python train.py --num_hidden_layers=16 --hidden_size=768 --n_experts=24 --experts_per_token=2 --d_expert=224 --d_shared_expert=384 --hidden_act="geglu" --moe_layers=[2, 3, 4, 5, 6, 7, 8, 9, 10, 11, 12, 13, 14, 15] --router_score="softmax" --normalize_top_k=true --routed_scale=1.41 --balance_loss=0.0132 --balance_bias=false --router_z_loss=0.001 --shared_expert_gate=true --init_std_router=0.00679 --lr_router=0.00051 --vocab_size=47217 --norm="rmsnorm" --norm_eps=1e-05 --tie_word_embeddings=true --optimizer="muon_variant" --learning_rate=0.00858 --beta1=0.95 --max_grad_norm=0.5 --batch_tokens=[65536, 131072] --max_seq_len=512 --train_tokens=794700000 --max_steps=8356 --dataset="wikipedia_en"
Below are experts of layer 4 (counted from 0) of a mixture-of-experts language model. Rows are named router (the router's row for the expert), gate (a neuron's input weights, with its number), up (a neuron's input weights, with its number) and show model dimensions 704-767. Each number is 500 + 50 x the weight over its row's rms, rounded and kept within 0 to 999. Numbers have three digits each.
After each expert's rows: a language model's description of what the expert responds to. This comes from a sample of Wikipedia text that the model never trained on.

# expert 8
router:505455418347575437473590435507529477552451458472454527512447563470480447437572461593558509537511572500471497567497480425526526398530555499454529532443504514485465495494479442462582568402499465
gate0:450519525454514446454531574473395432512524549542486448409584439455519521551356560573604520525559458472541471501555511492491501558553544602529462504518476520466443593432513539478481566515460564
up0:558461586412542464517526603502471396510559431565448581368483511494512496498411558517570537504555411468563557489498548478440487453580477567485532524472503408418464568413482465434457491463492492
gate1:456475345451540427484529467502509545465443442470490543538483507545487429528603457461522517547520475441452438506453525431503494539509523478480486519525484502526460438557482585489482540469464459
up1:501511553599428544577479507452568488460554554548448573486497482461480601475511477522491541433513423412469487443537471490504475496469458464505517480459542536502570496512479525505616505590416515
It responds to: Word-final suffix pieces. Endings completing a split word, such as s, ing, ers, es, its, plus plural nouns like years and days.

# expert 0
router:546452469619541492509530431546542529584530466484482485482561590444485449482505510511526525525518531491454479590467464498504529478581531483464448493565442413547457490535555546435549533524433436
gate0:539537534481518447448465497476410508467503393535418469465484578472423536530516445446540558458502613523440433537537524460591564438485635466511467489531613494498552409628522513566548529454482503
up0:497478515395491549513451565608440518483452559474458542483451541521443320535486474588530569430506509444556600564571458504583510490492611529589532460422522528396503513507496489494442495493489440
gate1:541556441509429553555559526532517612434554522553493537421470514505431418507522571453536490525478556521478498439438505485539456410504491578539486484557543510542495506492491504439463537606506522
up1:422515510501458505533423460506437484533448551532394487625497484467600478432465492497520515636432566531550388460577497532483485525511521480574511536530565451510473506545548526510465515527447495
It responds to: Determiners before places. Articles and possessives after prepositions, mostly "the", "The", "their", plus place names like Japan, Pennsylvania, Tokyo after "in".

# expert 23
router:542432443508521490524401451500562537568501445530558584517536554454452446531509548470557521551544507556523523553532467469544519424536524490616424477518562467486483458589492505438525534503482474
gate0:558474400528475422447442489486493500515468491493446444530485536470504516518504507495512522473471482478469506512517587596518524353478494500542587488452437514611456503445493415451505533467545528
up0:569460478482455459514546526477528459467536436567436467565449490475484384485433550465478473439399557540621592446454472557485422435485442538555420493472515459528428586441558551462535514441573608
gate1:502473502455530558397484460463573421512506508502570548498492415466525415481518535528553571434546548433549596501543416544512511399568492468507459398600550512509527472441583528496414485553485417
up1:474550484440483459519480448562559552538532408449560503507436445471520560454487460563581591525621498442483555546550511609589451430497507528492485507572460564564564461511448464494396497567513429
It responds to: Plural nouns and prepositions. Plural nouns and pieces like -as, prepositions after nouns, and leading year digits, such as students, tirthankaras, for, in, 2025.

# expert 1
router:459437413577522518471479420516546535606449488502564521537509530463485494493497504472578552539505545509459465550501378477520570456565531474478521583551583474519461447494469534499602494519426484
gate0:535547551509489519529486505522526480536437498516537474449531460506457539510528505501537420472513492525571463463490442426484491513469512517481440560507545449561572472576439467482499495460459533
up0:439546381599391512566535531513477446492306513547514436479506544482464541539520466500497474533525496587570458513576374543572497482499578584592412527494550598636432532591521540509590562602525511
gate1:358428414454535411531569528558555480413537431464474535441456457497486459547493550445551467419559516474535532470529568489471481466528522523537453472475537501434502456434535563541508520492483486
up1:554435514441424532499493484447450491568473447598534521525482522489456539484471532479520576547569470382445525582560477462542482453533514529508549491546548509514430500480564478464540480534511480
It responds to: Mid-word letter pieces. Short letter-cluster pieces inside foreign or unusual names and words, such as en-ig-mas, en-qu-êtes, Grønd-ahl, Lin.

# expert 7
router:522399433548519483558564458508530522605475435510542546529504547500439485497517548516538572556484525442492553526526439538549577358584513521504489472522580447549453494544515538347528532440436488
gate0:525427462598574470502628516489437425471456451524491412416530504508494575421532532450495527456482611510496489539462543532439507560574471519630469647484522583489466553501485465544436458516567419
up0:549457533456497492525571401490526543474495389562535534494457486544477554441436551545426375425562484544474548552530465593624573527424496504568521509511513559519362483570458453445512474500451442
gate1:490494560463487523495448519454455526541516426517544456525491387401545532491436489564459501492462478480450578489411498444506503361497462557494587514470525576491493478527478558559510473563512463
up1:476466541468501520521448542478518444541452428463468565586506534445542512442474468514459557547515430513464528459404465420483476386503544531447611491495579481609528492581438595581504573473513451
It responds to: Digits in numbers. Single digits inside numbers, mostly later digits of years, populations, coordinates, table counts and percentages, such as 6,62-9.

# expert 9
router:597436439486534425522522444492590523558603447558534506567410565482475578453463504519575547584519534520514503560517450500451540439568573493476577519574515500394477465453558563418517546482527497
gate0:514523546474538513472446494487479524497654526554554580489442517552425488584567561466524562547517533500444523459501559445493553501528548498515519546462534523577528476501531462476437533446471500
up0:472514463501486489518474490545489460635396581521505543452491530458484512436525530385499501483535537451459614504418491506493464468531496489562584504476389516510509446554514416545589492518546478
gate1:403529467494409407527517528497528569481558551395477449479483479477549459548616473473535528496539507494515429533454355395493587427482464480490540493504474508528533426504498577436510459489580509
up1:511386415502608532444597439450565404450475511584596571480419512470489570539521428470620474531489512429458497549478546632525468550413549554542603511445437498568571466499548559487547492541535565
It responds to: Quantifiers and pronouns. Sentence-opening articles, counting words and pronouns, such as a, one, two, several, it, he, plus percent signs in tables.

# expert 17
router:540420446489558457572446437546528506569446453520551496524490550404422462548491536539565569527553547502496565563473438541524531464552544497549548443550478449509487570520473469434532555509421484
gate0:485464558503517537559465620542450545514447534579454513506495478445401473465540541568598546564467445539479449500502457576417461443514469499405465406542441478478550515517461482525491553477593524
up0:445476436477415619509498405463450478449439494400560442576528494406581539447458536509520566491476413495439483422384538553472467558511542422449545535451536499436456469495495506459442530436490589
gate1:505536511400508485527662513504530478482493473530440491485559443515549501461504557451498508486564530426436550325536559519498481485492439596480574459479522525564482444507483541452447485505507440
up1:499443459526542434458576438535452522487426477498495369417496491460556504507508570533477427490505480523437537430505564560493504560577459538422490501450542524504468500519463480486446558471358374
It responds to: Table cell values. First tokens of values in results tables and infoboxes, such as vote-change digits after +, positions DF or MF, and months after Died:.

# expert 20
router:594412417568566449476473446589544460535526457507496389460572552478468417433480492471543477607510549500483517564471513491522563509566509561563543506542509432396487519514443555437581530475559472
gate0:477558442544571469583502499526549508581451603527500489434535532479523546505577539469413518538524503549534513547501463460510505454488440392493471458534523429526571493443510514401443478486541534
up0:465602443521601438627446541543474402489483509402428453505509535563457590485443526495436504480457517515500508533467481492576475459499480463458437480440468561548508532541494365438479466596524471
gate1:495506503547574472436493475499487550455476501539454594464491546509529594579535591504463462527467555488509477515422468532593486545425414478483463486551460435453588480513391478533596581475437520
up1:538599546500527496546555521531454522477514494517543376542613568606498407413444483522504569499523464555488484573545523475404429496580533532528579508396564577536486487366526528448497399548564523
It responds to: Conjunctions and adverbs. Clause-linking words such as and, or, also, not, finally, would, often after a comma or "and".

# expert 16
router:526439445512519493586552436494556499557464446575590513585450543446491520559473506493550576518529588502474557561508472435470556402546561492528517506486522493490437518522509527443484570433483454
gate0:500445539452521522532488522491534533564379442567514512463487517447519579545425464508598491525598562521460508485475546525476467474398488447532549489500491497467591441496495387527421553489556526
up0:460465557416530589409463411581471476528460498545432531430528508482487470604574507524511494532488590503542538545555494528482462430522465468580525497484505534540450465485500505445476537457474483
gate1:420480527412477545464420442561431384512516510482499444544537481531524517546489455499528525499557553525476557503561538456501393486467535463608495452453475552506481519563469565489467464476586438
up1:576433522541459469499477475514509400508490494479507454585470454591475413411541517472495424585507488486535515441533506507511487511537489458445513391452499527551584385629458527516615487493414538
It responds to: Titles and name heads. Nouns after ordinals or modifiers, such as Baron, Count, century, East, politician, President, Party.

# expert 4
router:572437457494559444543490444513544548577573449509487422509435542491452462506502504498553542490546574426488450553481475481472545463569551528498549606521511467541432517431495632431492531484510483
gate0:506490495531582501473479483522511543467498517455507517474601493463513488474479510548477513452489467478453532562525573505547489432627497458542446497461528442533534529484567459429474565400589490
up0:538503479413435504555510543430533451502544474511461470503425474485510500554526545462583539482490458556570529548479420472502553562510484510516561465462506473450431499513501502482443497473486503
gate1:496490510487420393561577604496474493641553449589467541518446626448504540526472488555575451560593420490459522496513432497438502411486558492525568524487478451523479444551540561428496496516430521
up1:466389498471436405629524539494435500563500493540506570492481594513480534501457549501512578566512463513432581483441419541517491478451539481539506469510481440490474496501554509496554457552562514
It responds to: Action verbs after to. Verbs of building, developing and achieving, often after "to", "in" or "and", such as built, developed, won, expand.

# expert 13
router:508441459493562494488422426473498434568434412515568521481437544522365506464481526446557529540489512467517523581559549495481587488587477525553423585555465420539415555532466512410558503468493480
gate0:526520554418529502524509599518506548544453504496406477474458503493498475591467564540427496504597466526520442475525484518474537532554556481463492459554570451458630495572489494478441517486531444
up0:437495533615501524480545400497475482555485624545572585487455513475472409433473448474536559539417538437468501438493532539510514478484475461576575559487433527571413469487495523541467542474456594
gate1:508418521465529469462496477517444491549491420539481471561518517484558432485446509573529522432508495446521571528524398593433589457490472536397494436488515509472510441546565372468540481555507524
up1:506476517443512576402474483438549591518420546615445461523528506553457492488461540541512491476419430446543437402573583488434528556421534523558491456454490466493481459409405519525526543537505507
It responds to: Section breaks and headings. Paragraph breaks, == heading markers and words in section titles, such as summary, Legend, The following.

# expert 2
router:507465460526551462528487448559555522563566415533554547519443555431456525436540523520532438491551492476501454571424421502487522436610558467472510588588513443505441508508497539428492559521472551
gate0:426418428447462507515421505446518427488415403443395529538527443498498480552454596410405439495488508543420544541528461595504476582457612552443440513463466476462457525485445477435420543556575509
up0:516574492479537497551451505532458485460556598525529596468407622419442533497524459553589612497475562452500462498418518478546562463530491410501530503515553433537517550495511472528504543487614467
gate1:567535538402539496406501566392531515522419500550496582563462450525513468432491420473513444516583413538524491466520516542542331565560516472429459539509555501451516477478487476499552520505402437
up1:537512490381466441459578446636463475594518478453455481538407519529606413515506468570506522440487610487562469406514467452489449492493530497483544512433582600513486590421439529438390491410529494
It responds to: Copula and predicate words. Forms of "be" and "become" plus the word after them, such as "were below", "be played", "was constructed".

# expert 19
router:525455441545583468598490431484544550585570437514487506577503564466483474493502495508550556544554541559476465519473473532506541457550523521488421416492511440521456516448483500449524551533398521
gate0:453480502487449530483529463498528445505521451433555611540506474385544537508519456453526496502483562366564476464528587497454438525489516457433464486425454497574559544453419435515453572539538599
up0:599509585424508577562503443404551445503544480521461555520520513431487449407535533445564503521444509457542554490577524541470415511594543485533514537485433554507573479479459530533446496495558544
gate1:578557484477475429484456572570485523526513494493509485548499564565494577467526485510500491473402462497473529481457565502550440494508498518459481548518539567429482468522510534456613630399431535
up1:464498507550522561458576512470603555472431523468556525550416465347577420514451522534567415568558459448515503517400590529579394513461491491510556555510521516469487471534518508517393510478534502
It responds to: Clause punctuation. Commas, semicolons, periods and closing brackets ending clauses, especially a comma after a name or place, such as Fond du Lac, Cohen.

# expert 5
router:506437472486536505484587421520542601550588438523501440534597545523451525433528526462534505479564600482505500552458508473477501449567519494542461433478553408442459434456453557439566550517454453
gate0:512454475526515506343506473514540538431477507535453505470580509458449417435596444467514494454516553418432538548383594526427470615656672503503552478497501496419535415501542564510553482429509381
up0:476511515518519454552516467438551461423362458466517530555630500471509628388507430512390554483442486521401479536422504530479440560544594540561538460482522433496542427432550557457571483516435504
gate1:534553518455435495507453420508511499547531433513475428454535537541501562493573525505375530535569454530432574441532492514514431509571486506461480425561514492478454504607472534493501456432509388
up1:487504487431483580587512474440441585442542464620462479523478496543413549586406507487465502523587510493473438520586453437415546478527560466384486553386490484513459366471481543538484533420502569
It responds to: Nouns after determiners. Content nouns and modifiers after articles or numbers, often followed by of, such as company, album, theme, anthology, manufacturing.

# expert 10
router:545431444495546457532472456405566560554414428569508535526510564452448485533507467546562526554514541546480543550569458446481513429572564529506487462522486526501433508500606477420459580533474460
gate0:542513512462490535575480493465453506433473477489539571521482487472486522578507457582535584524651506583467474511426575496466489345533483556423521558499561608405448503510515547527447530618508501
up0:501457529479487397520428480516396437481589413448543591498436425533523422533572466439462537533638540517515462532418554571452523483459472517549570403469534403551475546419520580364432556474565465
gate1:480523522523511480491585535480474469472501462541604514578498463515497508487445514515547501461447498516544435442540451468554522496481537497521540467501465511492532514542578543464481554516397481
up1:524489532550574577468528511467458491397536554497466492600488490630579459480404465497480446515373498473577437473539484362565494521421588453479500463578476571525587583543475489471452518488456509
It responds to: Prepositions and word completions. Prepositions like in, into, at, of, and final pieces of long words, such as conjugate, reconcile, orientale.

# expert 14
router:544452456467515503444512481464529471568560460517558470462525585384457504520515550513516523548576518428396469539466528481426519429529541468469488579508589488472468577498505452498550544508522442
gate0:593490539545544509560605523514552498386530493411495460430498537472463521555415506509523426535443461409538517556471465553503571540421438484516481591486508463543613589549399506460603560410490488
up0:516480543663543569495489502427505570386415492502487464419561536516434484558545513482414490526560453458571576595525430445522489490444473470491340536475512541445516453438547453497513506538555558
gate1:493636502508442549459418482554521532565439530424398469580459521561614529529533578532547467494429542457454591437523467449573553461578534483519432534479506592489493587535476464593541455418478585
up1:453532542524539523495479484453423448474413452505533509535510499490441607553474508468525628571584500522516596467499438462473421510341607492461480519498507467492572434477558539550535547612435482
It responds to: Table cell separators. Mid-row pipe separators in tables, plus colons, semicolons, slashes and dashes in stat lists and results.

# expert 18
router:507435432460509478494456445481559512533493459470511450472499537474477465583538503590568536533511552535478566553491401576561537447563579457502476522544577448567478460542541569432489546478535444
gate0:565418468557506558533539525531504542518492539453601527526519508425531472451566486506545518551459459483477470442504475537476500479550441439477534458461449532552442413442481614500493544418494457
up0:499463451564473455547492548477605576506582499515556480529509510501515426599496637454499498551456506514471479477453495490452415502488429412453533425541501489467436412419538585487500461485576525
gate1:419520485460522582540511400496550522504512467443505550515505486576507490576511431536523494407563464517553490497519430511489498613439428518553535510403477572415502417546486520481470490554562518
up1:511491458529506581551402438566474583509476466484526465473550439578471523530485418600488416506531445501472437561516506620443410586433506499613502425342513441477540439523585538488535500447536561
It responds to: Row starts and digits. Pipes opening table rows after line breaks, row-ending pipes, year digits, and headings like Year, Preceded, Genus.